Experts of a small language model.
Size: vocabulary 8192, 23.2M parameters.
Experts: 8 experts in each of 12 layers, 1 pick a token, a softmax router.
Training: a variant of SOAP for the experts, 456M tokens, 4360 steps.
Below are experts of layer 9 (counted from 0) of a mixture-of-experts language model. Rows are named router (the router's row for the expert), gate (a neuron's input weights, with its number), up (a neuron's input weights, with its number) and show model dimensions 0-31. Each number is 128 + 32 x the weight over its row's rms, rounded and kept within 0 to 255. Numbers have three digits each.
After each expert's rows: a language model's description of what the expert responds to. This comes from a sample of Wikipedia text that the model never trained on.

# expert 6
router:172090194140087085195150163167162173153130095142163150155142185110125137130124104101112100138108
gate0:128148131088150087119131196157167097182175139119099093200126139116170164101136081141103113115141
up0:105177198145109107148145136096138076133163130113113056188154142134115152099099149102137120114101
gate1:089130106082086152069076160141178147088115149114140082103137092106148105127115093113083185204079
up1:157174131118154191148121144150066080136167129083124142142143071161139090099135132141162129112146
gate2:083085167107081072120114166117182097162132192135132131173110147128169130085099130127161180158108
up2:150089126166164161115136122137196094143092136148130137147127136133109138110053143070167132129176
gate3:129169107114147157122136088133145165099121163064103110146074086158140146155145138142183097108130
up3:087077163124091073091134108196149150092130155127102109117067085167034100135151119198160151110176
gate4:168173150047119116127155167183146143160112089130123129144145082112202158166136134096118165123123
up4:082136151160113095083168130097103132179126067110091133136121213181081112155177103117166102088100
gate5:094178146105142108117117113113063180131168201086121148134123111137089086092142170133129123100112
up5:135079135121084137188182115146100156114128112131153089170072118132135101100175178152187133172127
gate6:106170137144066138085155210115100125132099135119126154093145100080134163121110169125159100144135
up6:170133140092125106177082122157122091155092153082144104151102156091194094116156148055135085066115
gate7:100099093082138098097076191092122129123141111101082157107105140163125107160152162169152199117079
up7:132147126168155090109164155137129165182123176072144139142089101126112132142162119140090159145147
gate8:105090126131181162146078162141138196141102121156135103090103093081131094168095115076135087121167
up8:112128134121124109105148140144183085142141157141149102089146108116100146141173140104144147126142
gate9:123113186093122135082137122185204154136158162182184135091131141161098162176101154100100093165154
up9:143140065115127149099075161118118089052083128123153111110127109148119130172102101059113120151086
gate10:110046102195154114169100119099078147107052146162190143112158149105137153099112098104145149135085
up10:151154099131095153164145185143113110184134142193127092175139169125185107140041134162133111067125
gate11:111160128137203082039084178128162131109091173126151110138157103110109143158102151130124070094123
up11:128125125145112092028092195089152127186131186072113155148141102150088094162115158114170119167139
gate12:105150098118173116131132066143100163131110147177110148138103153142129129138116103100067157107111
up12:165125131061168087182093093118149084119125091202120164133171097111116099133152164103129055157131
gate13:107120184151175050115147147115099119150084146103113144146114131107066134154159116143130165070155
up13:110096115173082162179125154124155085106140165157163113153125121123166074137126156113105147123028
gate14:136169111082096124108180088159090084103124171154147116118085154114211138106166131184137140129113
up14:141162112113092167124216113102146115085158152133143123089181072135190126123122098136130117137178
gate15:116129101128133116123141156207177121111186143135107077123129137145152124093101135116144120123122
up15:122101193143120136202151155170172117142079096121162168162160112095112152105137117108156098149127
gate16:091123161079086127124108090176156120084119049144156201147147160090140133172151178078105088154091
up16:127157099169119058130144121094091155123122203100088072130113090105054159121092058176171137098166
gate17:099162137171105140167145120083159088099081135151100099106123150130171158122097137094143086156120
up17:196134114144172137087185174121152103140160113126086160156173138216122085134129120155120088125075
gate18:128074152123145121113142154077093165162121144081097138130126073127137150115130108150125074103134
up18:102095173135106132100158107142100154134139168157128094097120155121119151141114055082134128156131
gate19:122167099115069179137165141177114157176127118151138096122131095213148151087136150108139107117188
up19:189096142089151125154105113126208200137118119153144134196164148090144139095116137154175160069114
gate20:149182079157119130124077163102133173127135119105150110121104121143111155082154140120031135107117
up20:131171152154174098121105174138149192089177086050111095162133122098128087106159173159095152132090
gate21:147167156179096131188140101163139110130143074153126103130104144078115128097136127122137144073179
up21:092174095072164123125135129128103155111116098145163133106124130173169116126157128191114133125113
Periods, commas, colons, brackets, quotes, dashes and table pipes, including periods after initials and list numbers, such as Tom C. Clark, 71.

# expert 7
router:140109148182183156148063070123048156129179086143137148110095126130173092091094162061100134105101
gate0:125159156118108088099120134121140108116132071146063143185112117155139127166133109102135146163117
up0:127170121140170138121154143106095143122152158155139125077109090137147102135101096169151219102160
gate1:128113135145187111114170152145120137139136137122092170058083138177170074138116115123072100178048
up1:136087126153129084107156136102127146105151089055032112113134121163099173085149131125117119123133
gate2:148103117152102155161151113153139021161176155121097150114055061125153131120084045203135097079165
up2:097145112151184099091094129119138181094056111083172073124176137119112107215128135173137107162155
gate3:141094092183127162153112155057124117194142086178140126127137131105114064147111163101128149102144
up3:063128138100153109132144134165108097162141156148115125101167068089081141082127132188103116127140
gate4:146069166148100178117073161082150116091145196117138099119080095120113094117153114125127144205144
up4:150141137180127201125148139091099125156077081100098061165136117152134081154078176182137136156118
gate5:097081147156038134119134168063096147133130147205148145146080134118118145132108139126108132089133
up5:151112164101114112063108100148142145176114128132114071131140103128127132133120145160149095104158
gate6:121121122093214145186157113159122144070134126137114150125181169109123133050109132118182151127149
up6:119214071079132102139072155180148110155131091153126136120127200136143131109114168106160174226124
gate7:087126146092135110121172119188135044155108229159125063160125101128152173087095101145162107097130
up7:139107175159149123162139083186149119149156131153152108145124134157119105062107162164160071134104
gate8:111125118151098110161114197063068120141138103082150117142139129114145090131082152125127109132132
up8:145089133102144181145086040131087133109207152139090122093145106124151117062086103121153113128106
gate9:087080178135111155125081173149155134174106109197062173154191171177077093140070130153135124082155
up9:104128101134128156152115141142183088206160155144115173115140135136199097171170161152110145083122
gate10:160102133113150113117081103093136162169151067131088143102130117150135152166142147124127114167160
up10:119201131189062141113111120144131140110103136103090144148152142132097136118130089090140140087109
gate11:096093140085132129182137107117146114115134076122159091149109125115150146083119163108164146153158
up11:136130156145126120086140176147131172130113089135094114087085133146174079155128152088162136115104
gate12:107169133106086146122136141116160090155142083102087122164166104071115136098118181136139111076068
up12:105104189133170122052129150100074122106038112126112087142102135176161118156167106097134173208161
gate13:079147112164065125131086101138137196096125143128144098148102104097145138126144149119104189122112
up13:171149103170184125118108137131177071125092088152129109154144162078124105188127117114174114122128
gate14:137127200157132172165095097211114131120174134122120167132156112171074131225094122047098074138131
up14:132136104095121114166131086126101090148120111092160193149168106171165151128157114118145114166176
gate15:184144098118176175154128098130035148162119131169156134102126116076131107123159162147140115141145
up15:143162126145142153132128028130140205124143077152124211072161118144176123098163127105141096101149
gate16:124116099147126150152083179136112091106131121195106098068166100149139099178127155110142096098145
up16:141131171154158085125092078075126079151114156075120137116145069130134158159110112109069121098111
gate17:163079149109114160142084156172158116122104145086158146106198153101125161077082125056117151115140
up17:091135129132119074112163140172146108126149096134122157119101171155157117123133143100123139077062
gate18:138065132097140128183135106143125141091111099117100135142122100082112142116071118128114110152154
up18:135095142190102118063136119113152174133161163111084097134151080150155129143101127095182157122118
gate19:102139155134145167118115083195113103156071132150118124150109151087154134145169136150078116125106
up19:095065174125173174131068138137111131115127133156148168120198142148093122163154143129128117153135
gate20:092137158153112164148126135148112135099112079135141055162168144086193150122113140137163143132157
up20:148129122119118141069147150128161116118088162098142162140125157122154155107140135108104142152163
gate21:107103128138120162142121147102098156127114069123092148052143072122098089133153154149139189107149
up21:139134147126127086121139093158136067132182114090078136127126102134153101186169136099101156105132
Inner syllable pieces of ordinary English words, such as cl-ari-nets, pe-di-ment, Mirr-or, comp-eti-tors, bar-r-acks.

# expert 2
router:094106123184115030173090144155130153195110109111122177164083176094120133137111086140167175125115
gate0:145110142180100092124093095138215193174140150130157134143159205104109162138146114110132101120099
up0:112139120175067091146116196160207173115126054106152053130137133126113129089110073148117105114117
gate1:125128166105145129177102145206130120154122158117174146139105165141086146103125101095129158085138
up1:074074129155157032156166113162138106132063181112126128106102109095138132094162110134092091132119
gate2:106100053130100100133110138078127124141088135116152130098103154156127128165108154113153137141134
up2:115141100208042056147105100100119113130146082180152094184147148185131185119152149173185137171089
gate3:102154117140171072080125143162177176152144093086168157154112161121130082102146127202123095086139
up3:141142153158115183117135108128094167146096131114166132098118093169141181104161172141117153126079
gate4:099070128052151141175130114195170110107093164125069128092190134122101138145064073143105126179127
up4:118095091130138141094176080126135137174201108165145122104137137136122111138130137139162088140181
gate5:172107239092174122087092085122156108141162181161111130101134157088094179183123119120093183117156
up5:111067106188148094090151094202122151074150065120184152146094057084129155077118152175096163150065
gate6:190049113144106134096177083110160176074177096098081118122145177106211119143155141150143107133129
up6:116093153118134128118150113121077118130126066139101091089156058133109109103127095165110072102171
gate7:097118094109120083168136134150105120138127102109118146129138162107119162146146080109140107107086
up7:113096150136188224121122112125122094086142144152186101151190073133146145111126127151131097177147
gate8:101137121122123107141146097091117136131113119087112148098107168111147209114147134139174142113233
up8:160155141146094182124117184172143096117107140138122170167172139107146067145153074085151155154112
gate9:109117174129178116130205109115111134131151053139173114199133159123045161145109139084086164152114
up9:099113190136157119118054140089130116118146131105178126097112143137080094171120165156095111074113
gate10:091183111166131198143137107162111073184156085168169122109133172127131084168063153185149098124103
up10:102104151128091120127124156122132148151099119100123150140127169108139212167148174136115151167139
gate11:107094133140137162134104138176129120175127091147108134190113084130140073153108123148112133154124
up11:151086129126100144141096079148140145113121101176128098134126129142092085125106155109116155128096
gate12:106172139138127126160098176165152120231088126084169104118097167103114160165199179154077168113185
up12:161192158144064185145093169165113060128166127093128070139136101125098113157168134185115097121175
gate13:161143093133142139111136127143174134096137130122138083132086144079115133134106155109153150145120
up13:119072120198164144129143117163139065120141124121086082195111141101082088139130110173133091128124
gate14:108157141189188156135086155117095143184113118109141115127070124150171139127140198188127117160127
up14:120086164147130189110153083146106105092135114157117140089173155107151165144106118163107135108109
gate15:135085103162127142107113148099130131149080174158156148162163145161132112194139136164143180136150
up15:166092182111063131050121144131182085070102119157159111142079127088074104139139143119079138142159
gate16:177080101152130122137119115103120146187158169091110157116076151130123161135168139103152163131134
up16:134143136146062112119100109080093131149105191147135119177136123151116138096123123146116192159129
gate17:125120158131111144112131109172089155068127126114177107057111131102105130131114128132144193126150
up17:109161152145132071113135122128141134122127123124117112213162091089147111149113138148152101105122
gate18:128169140169091151124100141100090188148184115127143112155085065135140179097139160148129121110094
up18:109128133082111083114142126092120115157122146171070069155132141129119211074126128153160157105070
gate19:159068125143114064144186101093154206102115056100098128156127107137115157134107129057142087110162
up19:092221116123149135127121087140147091128109133080130089106059133170141124181171157160163130175124
gate20:088189182124183133164094125191152148119112080079144116132129132160119177097092084153106183063162
up20:142112182151108081136135148132138118081157127121127149107114071116143157091127142101144140151166
gate21:150103118062164122127102092163111131146158095117145176106156139170144122134143061194167109153130
up21:195173120144084115130191198146167050117200114119102157122131144139095195173110147118074103107151
Word pieces inside personal and place names, often Slavic, Turkic, Japanese or Romanian, such as Vad-im, Saku-ma, Yus-if, Buchar-est.

# expert 1
router:222103099134099127134166157110115132179167141089123168108167169096133158168054143116151149120102
gate0:172166120169151117098126129142157080062132138128124109142093105131083126131058130088172142121121
up0:144221133156089116162136153150221151103178155156190151155138104145144108130126142095128155163147
gate1:109140132120126166174148130104090237190127166155140052102100142145094139133093119102071099180126
up1:113125111152157099146103104088152153157141214201165154084071100070186166102133111104096178107161
gate2:157144063145193114109149152190084140156127153116137213215131138103109176117112109178114067094116
up2:110148117126154159141110103207095128120130128130162035120144139137198093144133156094147208158162
gate3:158139142105114097145124080148102146145137129168151120119141189139084146105121137100101112106122
up3:157104148146116147144122143148122093120101094162121113127169113153169140162120117052136093200155
gate4:133122142115112128095150201126130111089137136121070139134152116101096111162145152170123118138166
up4:142122229147134144106145145123160092137134138157168142182107096129171139143115126084132104187110
gate5:084165132106149149172107055133117150118136116124177157125098130120063084125117100150155111129167
up5:130088121099162113200129104158137130137112057095107095125111051134104131149099132105154157123081
gate6:170158151123123130131174092141134106151151103151111164131007057122128147112096094159126169074106
up6:098091141119055151183128151101102178113064085133068184155171137150160099183173131159144178143138
gate7:145136153111126184123100133171165145107185125130141197103128169099120069129154177133101148112130
up7:110103153111156155137128109125137150094135072072092111063099139153199166112101136071154144081139
gate8:081110075140156150174106105116154139151134132086170080127075193116152147082120145197112131147093
up8:170107103125184177129047109154114125126096165130088179115118123145082107096097121089111096118107
gate9:070134113175121108172152103143168167122131092120074147162111132162183163099118148142112131127125
up9:198116132097115094120109135061098164159162146125178163144094159140104134135166083093147158129125
gate10:116111097095065151109088119117125146154057149106201113115146172132112090147126176129098142101168
up10:109158113104098151223146082172167116137106116068222126128112112091164192121146104148161094114114
gate11:133102111110116126207102156083116153114102093105093131190113136161086112092044141131094152127137
up11:124135139142128110110172146093126034114158152087145109106072127178129113198196124162143127132163
gate12:069101124119142143167103159199105131206159127121168124129110165116090118065094120095081127093105
up12:110134135086122113150147143091138191196173075114126150141099110167074116122110118106179122136067
gate13:127139105150095141142137177137148133134121141095171122200086166166069141088117160105141151091099
up13:089150121192117108175159191101082125165130144173102162132155121203120135094193100098152171132147
gate14:171154122161133097071118144149120143116110091062092081169115125137153139229122118167146110111139
up14:061148118130119127130118118118168072098158130186115129137122097128137158127104133150118163117126
gate15:111157126105118101145157132103141132147136113126123130092191110135067142132090142089182141123074
up15:122099162160138216128100128177100106103108108187157102050127152133122073101135177123122153156107
gate16:139122150168101156143139155179141129115129133109130133144155140152181149125064134138172172058139
up16:123129089162128153193135075094121143085120107113148115066143099140088170141150144152127100202102
gate17:162097105118111168128114160134162148100183125160078160123184146111135119116116128144151182146145
up17:144106118154175157121104148119200141097108105132138167129166189130120125143174145099170082166103
gate18:161113103082215078070135138137104095102162144084128112113104161111097129175070114167134141137158
up18:168143062125114173155061153088143089144127151084124182106136139132126056118135101104170101093136
gate19:130138091163137082086134150083119131142110149139133055104097114108088181104133099112120074092116
up19:141111110107124102065114104077110112087146135147082175150123143081094140092137161053175092129113
gate20:127125123156070137052180144114128122113127119072196115083122166169103139141096109112143146161064
up20:139198065173084184156183076182101136158128193128117133118119174158143122137150123144109122139185
gate21:124168125130082163086144051134193125154096158124135128148154150158160103096076159104144142132132
up21:145062195069075166196137171125091134194088140103171128137106201096168133168153113156123180086102
Articles, possessives and words opening a noun phrase, such as the, a, his, other, another, Iranian, plus leading pieces of names like Phil.

# expert 3
router:185088107144160100108121125089101113113178109156151104111120123115128069089143167111133193075093
gate0:183135171128135083084089155133138133140115175113078116101150132157098112132139108109178179185141
up0:156098098143093154154128123112139179076142070145126156147118125135097052132132142131148030084198
gate1:085133121164138152095118154103140159152104109108113154128147114142126133093188144116124151106074
up1:156137088109114112144119137186137110162122166132117060100118120090110140055203119157147169119093
gate2:130103156102122173123141157111191132173103132129133146115059126126143159123115146111106122131137
up2:110116119130175134133150142100204132176147117101114100101053096132136125109097139078110129213119
gate3:089118108154130107090140141180127100227113087175097136108118072094094088123106184097160122093139
up3:098151169052140159096124155124157164122113086115074109102149162148088087173137077034069177180135
gate4:109190098061114140163110101098103111147117103077088154121188067172095118147141181106139129095152
up4:090128111122163148119093086099101134094143169115173136163174118147135145081102144128133159108116
gate5:162167106117213117163164152114149121130168170105150131114114134102116156153135093179148174099110
up5:167121149191118128096110165096126110078077169099107129151135207151092115134120152097148103161152
gate6:175146204166103149129105175172103098148109209097098144124153139189134120106093134100095124092149
up6:120124115114173125112070070119153134113171112201093142137108143182137117156141073159099146143115
gate7:162157085095101133115125135127104170083159123193119130151115150154122147128143030134133074103165
up7:118147167131159070154117099116122133087125110128157081073147117132118098124120162230144095125115
gate8:098138058142089134151084111102117119137125128157090133076113121172111076101095137138154118131026
up8:127201185078083129127191132091113058160142170099141140129161131097171106135094130163072106104181
gate9:130092093139135110140116168109159126211118163194165145135147100143125102143111082098168046163096
up9:132139153087146098095080103128126137087141066092076092109104179141110108107132156136147171112128
gate10:108175081151159126114170110166124111087178150100122085104084138147139100128030156168103090243117
up10:144151109079140170160170162150154131077141140146100066150104157162137128156042118136094155154078
gate11:133095104142172187162108138131118131097140114152084131114138131080081123152144181165138118117141
up11:118141100099101067088140151124055081075117064142130110109159122124109105091152128130112119114113
gate12:095141167095202119087134124119106113181101086096149132173108181167081122128169126162136140086077
up12:109127156144190096079110176140146129159082142111115151113118147065078108158129139091149106126141
gate13:109106153105193198090133094153124139145147125155166134154154147148101159179128129110129178126153
up13:153154080108149112109106080197136131113199149177126164134144161150122150209134059145142133142077
gate14:080129135183194096131174114078132137137181129105162111168118099064092179154119096078102125164162
up14:138110087168113157136070103101109166094076197130095100047147173147132096179083145090135044119108
gate15:142139129134160125144137158195109124116141122137103138085173119124102088116114109101167083136114
up15:144120077075094069160148131141145118148099180110173130102149130137143110122145122145087068104074
gate16:207142138142087155024152147104175137083166135146123116145145134095133133099140110107125183137150
up16:095115159125078127140128114078103096150124116186105108172221149184146088068131089095167099151154
gate17:141128163064148099031118111204145164092138135136090133089135096099134103135112159146055145059168
up17:144129107106149116090042122198076172117117088148106058137099152070129120083199108106070173128140
gate18:114120063158112128152097157166110097164165125124174198099071059137085120103179072121122155108098
up18:130109160098098125100183124114124172171128130174075103099128097183191152118125141113166082147148
gate19:096177112126115133065134135113127090094159123092092166112139106122087095168113164121171172059195
up19:158138111048047199078128134113089122099104161106121122119163060177099120109123158096106129119153
gate20:152186071170137145155080116102157173096095139098115132112043110137181175129150099097107114111126
up20:140126124140143091185117147121093120090122128188120101158150187172124132118128185132095194138114
gate21:148123099126091123077129150117112140131042102117135196112097125100150135179171118223094092128108
up21:151171118157186109172172061095102068130138113118142106154151134162091094110125143074120146174151
Prepositions, auxiliaries and past-tense or verb endings in running prose, such as of, to, was, is, chronic-led, exud-ed.

# expert 4
router:158092115167099121102148113112139142119182098164097189091180129164163138089126095151151124080098
gate0:182100143119100137155118166154147139152127146165158138115095072183075169090165121103120159153117
up0:143112063117140084103178134150160105120179106129133150142172125172136179062126107108180163139120
gate1:103155158117131090180120148137110154095091140102149068079118159121111121140133087160147158105165
up1:109114166074097144146070113161122136161125121031202170131140075117092089145129097065145139126150
gate2:179120202155082140128116142108139165137139131114082111101142143126132098147130077205113111142134
up2:141131107098162129126175096136101067183154184052104185118146147112135134118155107154155104226122
gate3:125100130092169094179127067098092179118139088155112115131175124143207121116142118142133098140133
up3:173124077143123146150131117069089123178144160171119151155192135171175084158094113105137093142124
gate4:172116143096114140116059107158048158104123154157139133121149111106102119107140160134083121068146
up4:091163167083118089132138160076176121134143105131131156123109101131162102122136141120165152170148
gate5:201118142128088087092192115115147124121105183181115151113166127133172167075189143078133149171108
up5:193115163108087141082181096149174162092122146112105186132181053168118150097195150142163151065155
gate6:124121122102102137115096148156162109174089182133129180114089102130059104153137128083129132143078
up6:124133166131128141153103141105148103176188098163114168093145146121140126115098143112172140148121
gate7:135166177151089140137132165156156130137110113105153126171135113112175190044145153104108163114110
up7:099157091143102120110136149130176129160112189145097074115188152151138097138100104174120125134163
gate8:114098121170130143088109117145187102077114153112121157097108184100119157097143169137086173132156
up8:133073127133130110068144153141139112045131124123116159109188129084142142152174111148182168159161
gate9:205076147130110126060112152118101117149141155121060157133169138143069110119135112110153140139128
up9:091134094142166078100108083130151105200091073069140145160077119135118193114135140122148100140147
gate10:104100129129081170156127123114067097085125116120067125140100136128099147092108128076142151154182
up10:120099068124163141106150108117103155154108122085111100147116125131152135153133111120072164166199
gate11:107095144186084137140060169085148175109148067143175122087115121177061156102178088115076110147117
up11:141137116149108110122151160147168139158146096111105127112062199126128141129141114092140181178132
gate12:100190140113178130099136183071179175146118126140060099132140144150131122140175124098130131081109
up12:099164199151130102104149168180132103120131134159154143118162138054135136161130155144187162206091
gate13:083145175101159162114134121069086112108156040165140189179113194187127134139135121155116118118137
up13:107145091113173117125134096150109153160179135107119146094068120104163110118149131128106142157091
gate14:094134171092074107102182123159132124105150156121105116074138075139141111138116143219088081129102
up14:154132202111160139138143104086164160112153126167164160151144093122106183137113049108122145111080
gate15:127092131142113197059129120147134093130045143106139146077158153184098143157148116179116113140179
up15:129093132178128141124174179110163146089161128090160095176106093125129200102137124126142135103133
gate16:142132185113117125183178136131086157105147110155036155170138142145229133087111115119126059126194
up16:132134091195121160125146099145105107135155078130105100098109124149141135169149106096165149100150
gate17:134143087159154105145118123155139140175100144099136091123165139132104114151157111136166170141123
up17:143132115116123100150186140213106138128172144073112161110133112118105154138138093126112133144152
gate18:154117113066150042159144131113155134162152113147118084144115080163055203151111170112139119106121
up18:085177099075053136127142129156115146150104129094061138117114114189113107130166146069088104124115
gate19:166155117064110139111074154139125204084122142100059149151131137173121160167172150143097104160142
up19:187151127096109122128044160093110148079139170130117133159067098142144133084143135162129147140146
gate20:140116155096094147131166144122066192106169136155149121070132131187119195175125136150167099096162
up20:150102117109189156091122158104151142137156119188111114113190122164065154137174115087125171113151
gate21:116167117141109134126113118159138062103118112129145082145161010089139190132109096109160142128139
up21:131110137181127130186091102083051182133142091132074126109134184077130120091130091071119106111128
Bare spaces before numbers in tables and text, and word-initial capital or lowercase letters like S, C, re, de, c in cf.

# expert 0
router:165093171188079116177069160191083117149112088073173135151156160134161148129103108105177146145127
gate0:116115103115116095122136142112138141130061220138143142142155180166121180096154122121087152129146
up0:113118145128115155131104162151155033130177160149121129120130184128109104149125132091103111172188
gate1:134144223140173193157154153167103118147143149136142139083168135126115147101120067104141184125101
up1:166141137117154160167153169144116107158129133133128109147093159115098139124092107090141136122106
gate2:112070125105133123164173156105088127221085058117110153135116113121136143116169142129157093113108
up2:091074128106143150099138082164111150181113124073132081125146058108151114173196145174156131150115
gate3:156181114172117092175137135111135128113134188156092155127128137147095139138132161124159142070150
up3:108173135090106115103155136136117164190103097112127141094167118255120095108120151091149119094102
gate4:160150079134176212179090138121177146136070185067166137102184090126094149151113112192120134126086
up4:113119140095196140128133134171163142145133202079177103166176148135096094093102096119138190146156
gate5:184069174155158052146186156185122156160150141091123124156133105160118184143180127067165131186122
up5:122111164099130091189121157147100138151165107129130050140125116121128157126136107138156120203121
gate6:155135118143170155114162172107099140126116160130079080088120092100170129109136089105138151135079
up6:118067083131118188109109145130156094165144124119156099071087115157113154071130111098174189141105
gate7:121095135078089149099129127101121073099107127088083151102098141165174111105132174178132087137133
up7:168098080113098152099098106128173153086104102188044114115126113153131041108089090144135143093140
gate8:107094156102115111093082114090132154147187156117122087163161185133179157183152136123154094109128
up8:100157151147082135112134151111075083133115103110130148131118170206130155119080103152210128130085
gate9:124141142166167108188212111131103146125096126088164199128124137105163147115139145110123080101138
up9:148067167154141135082093138099143118088116127071138098183117167092129117116178131148126090153061
gate10:108200155113183113133139137145118155044072194090134186181135127119179105061107119096129109174156
up10:159139178108175143127113169171177127107133096106124053124108134107169166081169102065152051120070
gate11:084110117194131103135120108136145081119074132114111117182115174120125094134189053118144086129148
up11:120155146114121083086080124127160110088123101107073120120085150142051110113161119152120125172147
gate12:113174131158136157153180103131064071065154124125142117114112110186097139097146139151182130091166
up12:145094140149120134080055162141118127144081120098124118147145162135166116100136144118138155138098
gate13:134112188160153185111191070089140123139160140163143120126130070127188144146091151167117140101132
up13:107108101143182114133046151117125159061064123091139094127104162115145089097103192089108064148083
gate14:163089100140136144120078133115157142102141070095132133170134132099195113132116148221195103116110
up14:119106123103140194139152140180122145103126072074115151198114134128195110138124142204150091112149
gate15:104139081106113105121165124118173169101147108138185148145151129111187143130168124117127190140185
up15:053174132074121110162115112155151142104166093153202123116154125146100127179114137140132133105141
gate16:201087118163116129116133095159144130124113121117147174137102148175140170128131122143169098170131
up16:175187129137084177100188168172207125160092137127125142141154110142146148184131166193168141117132
gate17:134170102144172111183071163163166091105112110125151079124131122120130151167153115072143100107178
up17:120102154113149150106080053120159159078141086118196129115102125079102070136111074150122105102117
gate18:149167158191136153138140124119173129150136163107067118103178150072167082134122193151190096156089
up18:079177152084148142149129118102086155132128079105155174097114154153142134159154102126122171088143
gate19:143154086161132124149097153129125155137132162124122150099105174144166053096123092126091182131097
up19:118170064192107151154148155148123140129156186167044108036105143130156155119118142117041150080050
gate20:141119174122096206091143094176143132104153149110084174131149150118148074173091050156203154104094
up20:151100131124163110144105119089078118138131066161149114152111152114133145097121142161070080212114
gate21:156122129079093075167146186152112052123131153181140155135155228129128149136105102121133117074105
up21:195082117101107032138137204098144108123131122143155137124176187131140160183117124125130117072087
Single digit tokens inside numbers, years, scores and table figures, plus % and ft, such as 2019, 1827, 19–20–7.

# expert 5
router:191147086144112079078117165146106125118136098130145130166171193123165068126073146106165081130111
gate0:070201091163137186159092130113152152103122158159106121131145132142167108103162130102118138119131
up0:147108082155057129146179126156125120149126183087097108099158169144133134087165105069091121113098
gate1:127135108125072182110157067100130203117153068153110118146134132154154143182124136089154153134083
up1:093222093078187157127174084113146165199129095159084114168117072118144163127141101144143164125147
gate2:121172146055100152125190106136141171183162128087115132118109142162150143127051134196131141134176
up2:090102118199111138156118123125099207062119135202179124135118090126116074154171121138125128170116
gate3:122177123106179139097153105157114143148153132122132131113167089106192160172073144188158128108132
up3:151109168065126131137193125088066081117123123108149102141163192165122115122170095088157117181151
gate4:057134142177134097120154176179163123119213170185107146110117115146121151133138144092076123117131
up4:115052148174155159137150123164092139086180086140138117119126072096124170118134183170092193067106
gate5:148129132144101093137173078134124170120101137124122091106125176138152100105148110177106099131158
up5:180127056141158201138129119110144194078148122154106167113122116159122127101147146162097108092121
gate6:143202134142055062085144085141197059153166161119168144139130113127127168124123120106140099186171
up6:193129141122117146099142197153147131095101055104178120149193075145134074179097119168139103121135
gate7:120092142136125141107071086159161104140103088070076167146103178120150107092049131127147082092106
up7:153117127119111095109150186177111138042149171140159134127183137172085120095127114208231151188123
gate8:188106119062051094111106186145120102169082140136201139163187144122176112085080161131123093132089
up8:046125115162181163160133117135118153086148111073085128099124114205169118122144080091173109185152
gate9:141073157076103097135103110189109090129106074020140172164117147075105180092120107149154096088157
up9:180084134106076167083117167140081088132140177148147077120136141112155114102177105152139175153109
gate10:065195140073120076093150113156178101144166117082095117098152133125109082149125172139153101144151
up10:143081100156066196146102105098125144103142127165210214152146046172153154104114079166106120156116
gate11:139130090091086122142107162117147123128114097121113174119170200111181097141085191110070105096141
up11:126082143178173141106114130130137174117160137108162060113107111083060135109126137182179132150120
gate12:140185067084107077090157167129084149142132124120123171109090156157149105112155108197112161087132
up12:134177093073140122084164150130143133128139149143162108091070140148151138130158156155117140152117
gate13:116120114132157109075166163152150120130177133108103140126175090102110205129082157172143143137116
up13:161073128126089135093124119077146144088111128096133161125172104115120099135176096083104133205134
gate14:096166094108177166072144105148135150126101120183150110150142117111128090091108116108092183126097
up14:164141148128175149100072098093086093118150118054096161195078112139118102125123146136109108101101
gate15:158097126120135126206151043110108119114119100081118142158111070133116119172113109131086119115145
up15:112136124112084096160138111064051152084153178115141123183102178062159107198118135188107152114168
gate16:147118086085154116168086049164136142033152121121078101103153156099117105151089111126202088094163
up16:140147148144081147147111171089135163177110149100124161117117150120161138120169096173136151133142
gate17:094148101110097099164073160078130132105104066134137110127117134054126159088169131149127152095159
up17:128119179108152155145162115116135098132188181102117132189148105191144120225123151125155104111144
gate18:126143143110127088128132111146167037185141124109150125123156084169114151121111101080105124144064
up18:112187069102115104154156155174113140142076081162121168127219212145125086122143122151148169161201
gate19:139153110161140135151104075161106098120167157137150090142108176145183089141067114151120122126101
up19:172120114079124159077171180101134120141102136148103106145156060104144143118170161105139165123130
gate20:082126200135193112085180155109132152056132146119138044131118145159091107169063130123156147234166
up20:141152179131088092152169139119134099098128136152130153098103065142142130143186202146156100117095
gate21:124157139127139177087125102124098111124150129169210136112143140083151108083117172082133102082105
up21:132128116149070127123095137181154086113164094086132130171078184169128141182129151054115133174130
Newlines, == section markers and table rows, plus plural or noun endings and common nouns, such as countries, perform-ers, University, season.